From a checkpoint of a small mixture-of-experts model trained on Wikipedia: 18 layers.
Below are experts of layer 10 (counted from 0) of a mixture-of-experts language model. Rows are named router (the router's row for the expert), down (a neuron's output weights, with its number) and show model dimensions 128-191. Each number is 128 + 32 x the weight over its row's rms, rounded and kept within 0 to 255. Numbers have three digits each.
After each expert's rows: a language model's description of what the expert responds to. This comes from a sample of Wikipedia text that the model never trained on.

# expert 9
router:000123149195124114121108136106110154150101073116105151124146245129109150094143097119108140087166141109137124180127098110110139135122128150114130112115110169154089137122108144134130102133111116
down0:125123131101154117104171154135124105097158115132190132128158115137065185103143161097094147160127161153109114093089114085071139160151119098169115125038098153133121129111104102150152136108172148
down1:090139153142173098093078120127148110140182087121134152102120114081137166056126179143157136150109083163110170153100139139089172182127122122194083116121150142131106137129121120113129049128178118
down2:155081110140124122131120084185120129140126105116133137118098096155115147110124150089183031144125119164117110171092114174150122083132150082145156129120101129141091131203098147147164127164130077
down3:094119146157101119154185118123180151123157155149167130127109193136146118155183100131133168176145162174124198187161093151158112065130109116148096063173137161085102084108174119104147210205165120
down4:099146135126140120088146110128143147128196122118110170122152144146093124085130081153178126063141121204103126104123115144167087122128139148152108121123145142095160223122120093079134117140145139
down5:080095120135046125107160106086131145075141115115140101140139130156126141138131134111131125085205107086134200107125130114177137158141150162138135152071154123065154127081147105035135166175052140
down6:082111126119187162140157142161114140123081171127136120056049119125095090133085080139129106085116119203113134145166140151156163140107165077107166133122149065143197137130149118082171118159110139
down7:134156182151126086157129098148114123149137091071139128141141057123113131119159159114041111135127132134078135093101101131102142125146124081069156118189122123183135144131105099145163124154122118
down8:123136149162121129110115119111173138119155138194154148128129147110132146163146113156146078123174143128174110126090090125142112160132152137151111150112142154156138150128136158068131139093146146
down9:140068109074064102141106088130134136143133106157100126112130104123134081024142176083122111128135155147093118106156056141144109059136118157139138179107146157097138136208107109132142088102160141
down10:147130106137164141190178089145050131105132101164137139136194134124132130108178079079184186233125140146153108135154148137193118156096097126131137141122095066142124137145133115112135129105155117
down11:118165083164117072128067124122103137186141108123132143125104180136107107113064182125124142154065139113126161105109105171097125152111118094096127193189112174120151163170112180104096147142096098
down12:167170093162065094081128153083130129146116119153132110084138145131108123167123166123154197072162129151098092159123126117159234109135098183146033129085122139122118101073099079153101164095159109
down13:116212150220180127153124192079187134134107136164129095122128144170071120177090131062155111138112129167128186156102119148150115159106110130152120161144124155137130133147162094107079186158098130
down14:129068126082088115093149154189132122133091127134122204137106090137149132167116163140110138132183113121046147100114144084136095085097140156097106144150169126177152071133142155145126077192111094
Commas after noun phrases

# expert 4
router:100119113064120126103107114102116156158116102120120159094138115157106145111139093148124141131123000106159103216132116117156124116115137157105132151121119136128170119122104156138134114129101115
down0:145137093083155110109092184151108119119141100154175175141123148110141135085149079124139057109156109108086160155089148134030082113180114132137129137153138126159155171077094058137087129150166157
down1:124123144137125121092156114139138069038125163161102106124129135109204099102117121166144122191108155140173109119128140083137103134125132126148144124076132073149105144126106079127074116130084139
down2:087152164151087118144155212174079101067114180086138126114174118096149078194119086163175093093120093141090101144177137113110152199113134079139138117096093143116110120130103112124129136099061162
down3:162119150102158098157074098191148157104150140141157112087173082094109163133118117158149145121109141156126139093085130117146187116118144089142103135085166129121143119097128153195107168097097139
down4:157140135088150143049141126101156091128146120073086068125137117182149117131147131104156109116137175176115134139126218162104087158100151110172171087115103141112089153112124109086217096081152112
down5:090140125082196136154099172162155102184143144164086114122104160166064088128108111083098141115077112080153152113151136148187124100142172103191173142124123128076102170128183144175120116089094091
down6:139201132136091157150092062140167173174116103203117117129171107131194143129061104114102138166133194122195091119118120129165087149122106141135070152171120142166126103079123162136127092062168112
down7:130150102106166156165135165192112093112130113124110130088180129124076118153121180157082079157113138159163101126156105172116052108136083106101083128094132152148143135096129110096149147169154105
down8:135167124092143121186160138178148128145125105147177137097083152186113162194100133069171165132096109116130036133181159070097087150101131128127136099145149130128141128131162141140121150109171162
down9:115149113147082125125107099165144117165118100151105117130151098117129132086156198129095225155152090142098151136112156118102041202097150104148166110091137106094165147142138114112159107148112146
down10:133108132138148107108117137169144110123116116218148113169096163069116102119110111112148130147116073144165170070153090160093062125184176142146159122130101184105153128104175153164121151130126147
down11:108119143080077112122177121140168100178126151158107166169144170166092139146102129118078097096038123189160126121105098131101144096106158089151119084099120103174131134137092112176178123161135121
down12:180127155168132145111123132162138109088130151168093134127125154120117217123108206141085176108107170116142095139177169136137115106124088157135112159106104065175069090212074097100140127160153170
down13:086187089148144064148188138162096126146168151119129101150154158142152158108138159088192161067147136100105162136152103125136066155117119129131097145145109108140095158158054110111156141130131143
down14:059120093051171148102170149089132158134128115127161171117086151163153126090127110156133098135166153114138190155119136156165180123086144196105149178147076103128074138201147111048107182111126196
Table and list punctuation

# expert 2
router:136113111029107112114111131161108154136107090102112138116136013124095151123149127107116140163161147118129107006134126105104112123110126137118129104121097155141215115109120143156153105153113100
down0:103064081071132142119163126138144061114201198159154154151161164148087066152123153133118112194114080166124085050127208183103133129095132149117198092102127063141152208156168133142132159175118127
down1:145129128178171146125115118136085141193070109171183142114096146127122171154090112119182199120093177148147160176186076102128203120118208126142122105137174122128131151048094169074097086163143120
down2:164133105130128088094156099131150084099132099209066131104086129149088113193093159143125109149140155117189134141151088166109142110102085131088097150071160113159119138193101158149161138155131144
down3:068172114139100146084111189115129198201144136120126091136134108175108174154097168149152134136123125145131139163134124136134188116114111088161108166180070122082133124118123107142141137085158112
down4:110155133094106054144149089131114158162133079122022090127145139138135157151162121098154179171139174145112134133108074098131117113127093074125094174097093157101136101155126136130063160111137109
down5:071151114120144146132137121088125106114071202157126179059115125124180135156168126143119162142163112098115046112108115191123149135086110147157143079161142138117118134163172116149141106177108109
down6:139083131078096126141154188070139134163099162156107117147129173178111111183162142128175145101148146130148085140185118148157155120095103124084121130106050094065156092162123126160094118110152134
down7:132113147117181103121126102157150166179153117169156157113172162136078130115158093157115118080124062061108098122109153103147124159138140157178121086082090182099099130114112165140149097107134052
down8:139048139131190128124140107089152156194142030117127103141090127148136154098088120107098150085081087083142114156141115132129118167135130098074162121192119158145121125135113124157117125108191138
down9:142070116160103159138141137127105137142207104104147142116124129176146159105091174095115157156154152092159170169171138036102089118140137154146105104135156103121126107172129098134151084173153140
down10:156184156123103150094132114061136149143128042116119181163161118133150131123097119094140148104118177086122154140137092147111130127050090198120086139164129136180143102150099118187145179105069143
down11:114115180120159174164170157176072073147124154157138160091123179197055074105121156183135152067087100115070115142139141163123122057147111145115155183127161101116078115113121108121122096167182106
down12:101124130128216117148128137085087163121096138082158083087141115081153140192100099117077136120161146154153107164129121147148113111143130146165116194102150116121152146188164121132106120116175096
down13:183094120101111194105091122115156124143114190145134161115153098076127156132135113185138142125162133100068168141093172134139104126096141087160087100158146146125139173148177101139097135118126158
down14:059175076097174174163145172144127096137174140089117155059115067135142046126175125180140102162171121102135104182148103140136128090071189112136159136149186166132156121124119106142078090140133064
Name word pieces

# expert 14
router:061100113129132090120108110145108143151118112102091157113154136144154135144130107141113139129142109101129128088137096115130121094121094138131150123099094147136091111128095149146163112157105087
down0:125145130169123152115113141123098091078139180184159077175136127083087130119101115106117101140115157182118119127120154139192129118116086170149112149101132132154158118121066151163140166054091145
down1:115076181145100187117198139135136174150145157074170164161163108166142066104103066144150135128156162116101117155114123087116189176172148134071108139100113131115104114085088115129142122145149125
down2:135190158161154125068188130126083163075181122120181142105089162075114117083200143151132153116154101088115118090134130096119181116084124152155139110122118126109095102050087102159132159108109128
down3:165177029128135151118121171116162099126139137156140132134112080121105118129120095076139127150116130120158114171108086061111110166123137146213118103120044111084132127128071111121103164075162167
down4:107057182189133166103097127153116172141176162167185173126087087162117067127124085159059132151139152151146157109100118178137137102116107192144139166088126062147149092067132107104148137121234085
down5:157133120147160082120158161120098088106128106145099148141082168122157049102156138114178078127129171183185111187133120136126115062174051106170136140133129158172118107102145113171078179116120164
down6:090117139127173146082124061092124135166134084178134076165122153093146110132164133137088171141088080126181155146173118182109094141164152084143165094146161099087134116119151131103164120190126108
down7:110136053180111143126095106185119228090144079152124125104160086127087103119216189121152105095175125154171147110172178128100154153130133164148102157208115160161115151127179085085139120157098117
down8:117132102101208092109161104162118121151155126103110103135113176141115088091095080157131121053172098134138125190120131149193141126120170134130136130103099224130056138091172172145102118149111084
down9:180157084162194210137130162115078147093131116111091138122133113120078080133157137108103078135143141139124115170176091068141139157080193126097071162136089119156073132159137116087190075087090174
down10:081175129172211124154093113183164166151155072143147055091127130109097105152164061117116109158118138133089143111161119130235139093165133125103189167165132118184159144094143113154056137105124111
down11:136117117132195188101099164191128084119131140110131160132116129164085093172083129150186172086155094118108112097125100109154134080099117111148112159153113128131132108186121152099124135188103123
down12:148100109193120168103098129071109093125137140131168185131152161190054127122161126088136206083117101126069159129108134060145136141179067092130139104117122143186153126142105114130125175125157154
down13:097125139109148039168172150142091092112111080146150141096155127122086079119112106112183064114117167120117108178091126123119105149152096058154160148110116081142113141122116151148161135151113202
down14:164107125117061121111186150120177083136121157136150113128147127184113070089115150130120091115188106154178149089165097141168104162105128156144135135156122070143128055141145082078070129116138124
Word-ending suffixes

# expert 12
router:160118101205113118108118095160094145139109041111118145112151159123090140042147124147111137111142102131149107111124105107142088105104116133113138108111112142154038128122110136162137114153103112
down0:116133180063140114122117144138097116124148141161113117130117169068131127198114099112118094161121125162090159110142172139184116095102151147122109135128083166157125204158162127125129159113109116
down1:136116096168172145139163140100103050119128171105151127135098139143152101171128135137117076127137166099111134161103137129067113130208132124141072105131051095158114192159210138134202119071181088
down2:100104094170132103103092105110091122094101151158086055097102122106129129129097162138057105146111128156097131143149149138120101143168098209227181138080098146124087096109065109146172153114123111
down3:153073155101135143120114173167105107046170166134081162077142151112109166149086143161096138111138203162131143142124110142054157150158150096077118136102114137148118132125077098131155159021139119
down4:067126147145063084141081072115127135139126159156115094149160144080151159074188087124145028124162099150149104169154088214147165097128092175118169109153172133153080166118154067075155132105135128
down5:133149077147140163068122088089132126191176137102108074151121125066161115164156132128144155107077133135154135122137065125134115074112125118112123123092133127100160110127202086180122088151157086
down6:083129154123126114109118141052115132096100154102145130156104089107135127208152136124115088174099134109105129113087124181127145108148148198131141091165113159170106089166122161116091108196065105
down7:131150153164140064137132141129162128172083083128182075105147086092139113128150097133075203144124145126111184148181067123133164164148155148133135122102125137149112129190118150094062129185216151
down8:132141126120118103177107096149086174181084134123124125163140164111110124079133171152040112162087101137121124127202127124141155146085135126174176131150181147094138151148131129088139150173212154
down9:110151118130113150110105112100171113140124125180112160113196114143052162174115107121119124124123134112180188130115113091079164119131125126152137104066130159080170141185117152081120135101075168
down10:129097079159149179153138213184123098133152129153117130112093057142116116143108077119125161150129122103096143092098185130108133063141127090109139134192069136081197168142125167152107063119184110
down11:099149153111147158070144124086163136060122133185107124104089107156095089107155098137182146143096123086120124110130199149144113172079119137136080141143127136145112112143049166074170130094144097
down12:111120086157111130147097076191129191110123129114112126116114103059115167141145146195076099114100092117148137147103172156129091124165174114217077144126143115118120157105105135123135121119127144
down13:135147105126159132107111170079105151122104092156202122160117162145140145081103125152137139136111163110172174125129166151052122168112170148112080133197129120123154128203075105084070121130097150
down14:170082140118110170196137127053151113113130057121107136090124128124118089106095167158175158177186155154121139169160164181161091096103188127150141156103102144115122109113153172118132120083068076
Narrative verbs

# expert 13
router:204114122056121126112105115129117136156112107104106136094134205143105140117139115159106141168151117109147111201128101106111123113107096146100141106119104159129147126100099132156149115138098110
down0:077134122127137119097107124114151159150161122131111144076102105092187162167115122134138161131144127131103154158099165117091133102091117121141190090125142134142136145111127068084109086089141144
down1:146137130160107110110107158163110106173033111187094086147159111124114081143172144107130077178085110149126137153092135193193129083094131079173168089146134122092129139122104120122101103091145138
down2:131147174099152192207112099119114134180140069147149129106131122152160117140104121158122126096173156113116105129151113215125135143102132205092123212123126133166165137147119134097108116176089089
down3:095113096157097127107125190116062124124074077032132152162190141170108157133113153143152185114131195151153105075106145140160106094153109160148113123143081121138079103138116231133164144160122125
down4:079208184161102145127127102129117135160105120103166144098161150169081139127126151074141124102099095118131118176149127125086064092123111126112139152139166066111091151122118115133195084134154099
down5:185168155133090170129162135158163117163096081106195142087126139112154119147088108138122116105067163129124147146156097099114163156099120173157151118106140081143130112125148121106118071152143098
down6:167161091131127132148092159188178149098184095087107141181149124053089118126109121154114094120193096120140116105122169110103091163123217161101086171170098105146096113151080187061166170118153101
down7:161217141097121114105125114128177066162135143089133163096127141154112130124137142091163082113144111114122073149161100104135136149163145126097116115073139137137130130129111143171121121110176136
down8:113116073130086191117103125125108141125155147140082131177105167136059120134098154178092040107128105114106112128097135114046091147102097131151134134124132169083083125124103132120097172149175149
down9:154151110101145116147088174139129143130150126149160129136098108151107153108195167150141148114145196106143164117138187127120084098114145126080071147115088118073120171174173161097143126132115132
down10:114095108082125123142165179128109142092093160143115129160137119131110133127097114100143131095139144101109076084154103158144093123131174130158119115123101045071140145110177080135097131132152152
down11:109143108173112110134095077132159042154138173170098144111163144092108093111059135041149158159098106114135159055127137126191140158097108105191122193107134129145163127129127130179143092108098085
down12:092091108147092164157151095115187082119135076129078141196127158084131162069093127126124146117094125230151130132182135104196173124118178125178129114098039117115090183133111138120110138114121136
down13:121134126124136179210164130124133167139134149093067092119128142080063194129088099083182141179127153133101136175120147108097197095129128130090159081147153210167139100196135070138153187153143123
down14:150147082118133134154087140134162172140099052117102154091066111176167152102125166148179103082151147125139170145123147165094093138114115169139180144141109173103079084117113151073177149089184137
Sentence ends, that-clauses

# expert 8
router:238116106155104124112111116121105142146108107100103134104134115130133150123146122167116126209138131111148108156113117108126114096106113150117136124104109157155012139102107150143142115129112112
down0:141096117145064103228120172122115119072109180060117145165154153119150092140094186153135147142073144138090085157125081100168102130158131150127051169117163134147124167139136119100143147117179151
down1:162086126113119155179102118158105098083191143084104084167110115206122158097162179129128107056117165085121146119102140134089128104128098166139066156149122109150069134152119036143111141051107129
down2:111164136165119106135133153139101100111067045131100122120136137126104088112137106172121108146161146193148125098202084092156187129153075202059141114201186070168107180085128186126134126134165124
down3:089105116163101076079154090119206151094124095087142115139106176106130143169116102168140091123141141077158100088138119160097167189200177110141082166144042086097136200122096119128156176178070146
down4:071126088140132170070141138110087083164100097067152109101140132158134099083079156151085088040115092128140113130081136139138068120128122196126108073136169104082156158154150105157157132167167056
down5:144069114128179108172140177097139178139109093112111145130136096050164163117139164084106108083122107167113114100122100105166069100147102084160191101128089114153090133081102075089187109149184175
down6:109104080107120102133162085069164100136094158115117105107188100098135116119158200140079116099143170109070174112148108154114119154165099166183085178157122137126153103090136169161092121162135140
down7:119154135114109158135174115146132143175125144134108143157131094115154137116125158114186170129075096165109157152134130138172111134196130094161182147127187150136116162118158107035038153120194111
down8:108136104166152166195065124146126176139096169079144080104101162147147142118117160105165124146162096081214145078067113118118140126175117087138118125134150091153065098140148097101131149155131098
down9:156090129147115136126138157074069087073118198167165090101149168165182152153108127113129073087125150130110107109118120124081130126116087169116121161132149140130109062157072130104165122151129107
down10:146104084126134133088145061172077157144161134137139137141179168121120157142073154138191090155138098146166080106095122107124133075136128113128155168160162126175048163124109070105142145119119084
down11:140155139167165168145131177137109178168119124154107042146092084147154105135121121118116076094182146156185160110070069170136165156141096121097180076100121180101085148132091118077134107089072134
down12:114151092148157188123150164122158116105120127173142092141106174144085084050132177153157125069130138115127110091111087168197156110147070135106149107146085124075123105139125144107069088152092090
down13:121081109130137072132102148182114136117129158156102115147146064149088041202158184126104114084137149118144173174128155125046148111135167139115134066179088088168088134148148147127135164152152130
down14:104096082147141106096134129166100073182094163145111107153130158204131060098169071114186098086133118106136122138113104121149140097134125097139112143158105132232138115157132149096120127158148139
Capitalized name starters

# expert 7
router:149099001066116126109106134052115145170121179123125141117177056139115147145140107040154150200134135109170093060144132098166162114118130159091210145118107122107189128092134127150151096126102110
down0:131152102100079083116096144159146088127097145135150133093075084160176117145156153110166107162149128082160087113166130145141086110075123121169103188111133116100153108044134160168086133122170108
down1:104145174120145162160120158103131100121087118057094065141138097107121132151136126149157130172103120171133099097198151133140103111151135148114170148162088114156109123106064112094118085094130116
down2:120169111114127193105154115082185102152158156169100110154061117171155119101114147157120130150110108133071119123144146157161182146055167197144098124096125097131139105077166116122135111160120138
down3:085146152167107133139169202150173156109122091077097124152158119159117158131172151120129100149151133122065087136161176114148081168137147181152143076113105147140082194145122134134186135164102120
down4:105104142133119139159159087082082147097137097084180151134139132103073146042125140138178083073171157090113085144151149184116142101097141117117125128061131053161129194141127098077192146125065110
down5:157130133127118157149178117154127153096126093138176124129172086098116097156115120109180168160107114132182174130140122135119222102129062149166164107110154115099072144167164097145116113077141126
down6:152126124155128114154135121127126118068086184094123125125067189066089132126103177130090205123057133149136165142138142101137131118176127119147152167149141161105063137090105134134142166147131138
down7:198061065095150133110111071057115134119139114075190139117082105163127156128050154146130169097098121152183131098133150103131160117138148135143063154194147151126118152187138081070185089118087145
down8:139072129097139084131165144156158141129121173152070152176090113096151139110125141163114158146166184129165122105133100146087148152138110155172126086088204132106154154136148137125124124148127079
down9:173116167106133202145064101169131189103199172151103141144105088122110187112122161115130177138110085109120135141111097145133080118144140096113181075084114108086106106092089081132113087202117130
down10:158181116153157129115090134124099092076157108181122102105110142130093121102050147123160094154054118105079155140181174129093095119090157146169160196140145125094153150180115159082121113133137122
down11:121172159085146156151137093138129075179153120117148184100129130114125142121104166067172097212142170113129070163152163115114159120165163058130133155164124122159165079167072107058159204115124133
down12:158137144169089122110143104174142126185088124095179100142118130138181120109175177162194181154160092131135159134087090100157179142137086124184137112153104111150135119113151105149130153172127171
down13:166150159113142123121131071079133101167095112133099165098137153141094063121117134119145093159140092102101118122113134152108132139167132149169117161113137193141140150157096118164120178144140148
down14:158137100153157174061159121154107091098135112097142114072172154056098150120150170130093157137127094124179133141160119151147144144062124114144078117171126142145064081101100093137127174047141187
Numbers and spaces before them

# expert 6
router:127116104167112121109110127138113151143119145122109145097130085152107147131134091168140162229154078104136121117119105115147130101096123146114129144117105152141190110114103156136138106159114111
down0:105138115126106131087145156101120138100132170122148095097108135106094123160124123148113135148164124140165155132155164095147131180070169104134178126085143192087093147139059147114184065145135116
down1:154156155153137119204119076097122176138114093117147113144154132118087102116183145125061147097087147176110145183135130175148065157127096136104152146132161076157088174169099205111137152140132138
down2:148095164143087156150123169147125105067121156120122135186081170114117084166107130141140137196078146172129167175162100080061167157142110090168125116106103134068147129188137137040134089118103126
down3:109054162077171134145087165144159121120114073174193111140125150136163121153101126128173144154062073104156158166080109121144112092111149131074131103122163135103111117122140085147089163183168126
down4:111174082159067146117113124099127153103115139115112175157101153091137149144123091137173110133157134109130111169118094133145176121051100056088093076105110117208160158152179135155068136110096159
down5:131107164209160149168126155115149131104090120084116121120087129091068163167144134130150123105113096140149142124082100136136154183112111158173082092114081095175125148100174158123116077112072090
down6:124105078134138127130179100176088061100128103150179092137119086131137083158063111137144140125146136150139126166155148035137107153149163109107153116108198067153172114137114155100102044160175115
down7:158127162124122077163146161140114132147125152116113164112169109137129155131131121178143156110087111124109171082130173182128125149098164167098145120150165176082142111158087092129140127165107145
down8:089199123116147174094062117137125099099157150184102134144147099101094114094122122186122194105097141141119111106071156140134165127100108139114121114130120101103142132162105089036120125177128094
down9:162107076115093122141133103105117149153085113082159093123147196103108140090099105098043159111095126109094150133138144125118141214118116140152109139152158142150119172060111107128124171128069080
down10:156125141074120133102134170132084124128147099090103100165094119187157149154153103076125211127109165133177079089148066101116107166147117125121135094047091131134109088096138193101112127123132120
down11:181149100175132195142159156131132174106149162186104117110130099036137128155094121096159121119131094145102100177100109134176181169130081181111098168156151202121142072121162096197164100088157170
down12:112166196132076115125184095114091143126129083142148122130102111163130123159101116137157127143109118069159142117146158113146144144158098207117075212112058123106182125091177131147119158088130156
down13:181091134157116138144079055170130077150138085159170126195118178186145122162124110145103102105142116130171169112101112080185131102133136102100149074083111136113114184144137219134149086115182136
down14:098152140149129127146098164112150146121104103133127166164136132107173101098186181185115117133153088146089116051169094144114093106162180122056167146198099137113067137140099133133199111102076150
Proper-name pieces

# expert 0
router:068107145140103109096118128112111142149117128107105151102120038114098140123147098037105140174140157109141117156141102113084110124114122153107139129115096166167199125107116143146138104122109110
down0:111184130086143093139174136094152100141094134164156094159148119084120032123093098148113078136107105166151117176137111124119093081117149089215116135117125095170163130132115096098108104070094114
down1:065127097102126131168129111111101132144119137136095173119117092185158167131161145088122111112206122093092139078145147137152104192102128120057145195120123113123156110087143108172108158133144089
down2:107138113143127162109071108137157126109187174132202131132199125077168098137129163024150105122164100125105161156121103105149150189170189090144150116145167076096103111167124129163163138142195098
down3:082102134125112135104179131087125078143190113152137161084113123140136114141112111132152146126098174165106128133129109159079106154122158071143097162108115152145090087147105144146129086116155116
down4:092146129104187125142147147166112184122101140157136092159150115106108097151138148147160153094128114152158173100084111111080148086174148103126139112160094184186092143103119127116156166151096112
down5:107180089116096105157104151091122119096089123096117111096157131141163074098136129107161038126071143129154181145092095114137134180124046142130084134085147129123130088132062134163074118070136134
down6:120112154177140117154185123097141148076120129086127130168168132106148150107150168147171089129111124139123152122120122175103119135136060106122207156129122136116146172191174122137173133121154178
down7:062141142126140096149087212127159173132176179074093094108164171156082093128118138111125119106180072125086077113108076088128115117152077134122101130101131173052102131120172156115100117113144136
down8:126202177113100072104157117199164149091093082099102124175138184145089110146082144189096119144143165097109118174140049158094153161100143137111111132162124090077153108103114147074069146068127130
down9:176069118163172167157150104116111142162089103071133101120165171189133102170140123124143069092123115117119143125140170141135211135169096097122152142139153125138155096125214243115130119150176073
down10:098083110125161160109123164103168122139121176105153145130139081180117108171142096097121084080084169141136169105143192151132155130091121148140098148145184100115189166130120090058149166128156163
down11:143122062103216121097121191115097157174116128091180134173121149150179157106104112138117175096153106118155123163072151160153120129139138095109141150138093085151155104143096107115111084086191101
down12:095155149103154092149128144192137137179112101069169188112150174129053067143137099145148149135111137105154086150107085149144117106126119121146148131108131105104126119132122064165106144126173155
down13:105153124157141177094154105081140127129255082098162103131184117118125113090211173167123075155130164172111140146037088141116138144138178110157123155100162154128115122146087107124104114139129126
down14:154086177108119096147150154102143115164121153106108148170197149117091090059073093117141155140155072110145160138138160084173131118081114188182135137088118166109132115208103121144132110127144098
Prose content words

# expert 5
router:129106144089127108118109117110111150138105061107117137111131205135129138110143120194136138179157103118146098083149114110127110118107113154113149130119121143138118102111123161141136105136103111
down0:128146121139071180130103095111122093096130133123103161147142104095126119127131138141146096204064165145106142084147174165146134137104110093164127148155054124040138145156065091096116102109102124
down1:098164113117157110113143153164164117132164117159066154126139170162053138125152228154165120162069180159109127172169025094085034146109114122207103127134145198171133129178132136148154193098144140
down2:137149135149074128100166114120156126155164080121132092165155076123159110184133080131166139110114091171097076130087127109139127141150126080137102130130162098144124148133123135139134121092105137
down3:172136144142102185122169110114150109133142165113120067067142128101102049068173116144082144142132148145122160152086089118054123138093108172126117152150150173161134159117126133129166125090118124
down4:114151172129166184108149152152058112087155117143104094082104079103125122112059089063120144090174131161100138187088119123155152126146170135135068138121091103119180123157183155149160126160093117
down5:138104150136186115088119180137128148149098156115180116222129143113118077133174123208140097127169081141148116126087130133131113123113152119148125087123095073141135127090141125097121116175162101
down6:103057114121124115153092141174115100176152157135110080152171180165117143159147174153161107149122104095165101108139149136183103149157057119101101173054107128111138095131099126110093148127056110
down7:135132118184169165130178116127180117087065135117168086105100115092121140130118094118188116102097176151175079127149098111108155114141093136156053104094142068111080134184131162144125127106109118
down8:130136150093120153160098107126099141109098113129112104086148156134125145143137060101138130113163120135125073188113111108159132060134115154136125146159145137073135218122129165110110111117148126
down9:128127121136109145105142108163147178141078178077151152175134108130063156130149132077118188102172058128104130103174075113136120140114155170128117092094122088112135168142092124103175114081138086
down10:150105143121148139145154155085156136132159182164108124126062095117072097113155076128094105087139116170153168171109123135143052174120112129113145156163145134058156121116134099113094092114175111
down11:158173162186111123082155117099185132127127115143151079056131152104102121186102112148141134163159045089130136163134163091104138102117142151140139166147109096130100115126163089126120145112146130
down12:141064103117139104134151093123102144077139084114117145129091098115181157110151131115147132111129105129103105117066100165150156088065117132071092085181182143053144129116109145138159179132074136
down13:100073147179124131131119116164170107125101126079109122107134123188137112176080125104148138120111186074113152155098144155123137113088135195125163147124120162098108075121162105132147082153194100
down14:126057089116150229126104105124080175103149122144143134133149089143136083148164101126123165154174173127112167164073177076130123119131119102172110135154135224148128201159089067158087134106126113
Clause-linking prepositions

# expert 3
router:131127106104110115120113132064103153154118115121120155111142161149135153079159115178103136072149096115125099143122119114170124131108132158108131127127121145169108113105104157146149109149118115
down0:173180109077109205151152117109159159059125127147182138162129115128130132140151101134130120135080135061156118108145104122203086078174167120155131121141093112094226143143133061128081180117118150
down1:111095162123119175110087145114107131179148115173109109101145141132155164092083144053113123114146090089089108162164172115114095106096141125164128122158097111104127120054198078097118156171149152
down2:155155138122106132161125126129100184147095144098174099128102156127123147098121065139134122121145080079098087093143129135089167174066085065048194172108161141115096116099128128162136165149134141
down3:113082149148106162082099108111123136071132105083090164119107109157115135062163106116147043124134136123138187172149046118126120126127166112157118165159076152107073115115099113146117126159112143
down4:136110180145121142097153141155175170078126132065076132105113154095123161147148200129120128102116127105155159133156132170191218155120180159132142143147083155086123142136113120137144118095122098
down5:123168104156083110101153123130111140164152125145145114117211153129183187132089142145104157140164130101144114132146137105091197118152115149035163166130141133092109158051110079197233137074172141
down6:177185108137117168102160127150077156106139210109130175115107146149113103115096113140115091170140156063090113159127130114119109161136189148116113139162138125169138138177147089131099060062148147
down7:098117099083144121117168122166115070138063104138080133163151156165146123080116164082124152123144101134137122116115104173123149112112146105050093145193112105099192151100170146113129156129140084
down8:083098141127149136198094090121111112091160168161108143153109129096125091078153120067098145181121120063149101154127114108181129140163135186093171165087149097146135110153138124087099141113118128
down9:116096161051115058165130139141177169145120068131112104147117148170076089154244125155119173096121153094103066068160099158138107134135163117156098139161187119131134130176131099131135144143105157
down10:124172128153101148094130116174176150095051184121119194146116135105124128116074157127095102107099130150106155134151186114144109107132114100137174093136143107061101100102097146121137126120196087
down11:136070078116148119145124120115109123178104100157130148081144121145082108133127126153113102121179150102127146068100131169171121101123107147089132148130138114089074106096119073092166110140112149
down12:139150173138145134103162104148142155190088135099121148169145100202195142130112080166123114130165160176136170134187154143127131156113142099116159074136157137130200169110125182134127139112157096
down13:165156183125140154134143137196114211139126104191113165160166135105113145166059115147226124139125107112139117155164121147164153125116124126157137098171104091116128083164136120183128134163174110
down14:130160118146152222155113108111122084143109072163105154104087080129167105123178165123095129136099119149167118130144141162149130182095178111132166099158136111168110108070148122169166141089159055
Table pipes, list dashes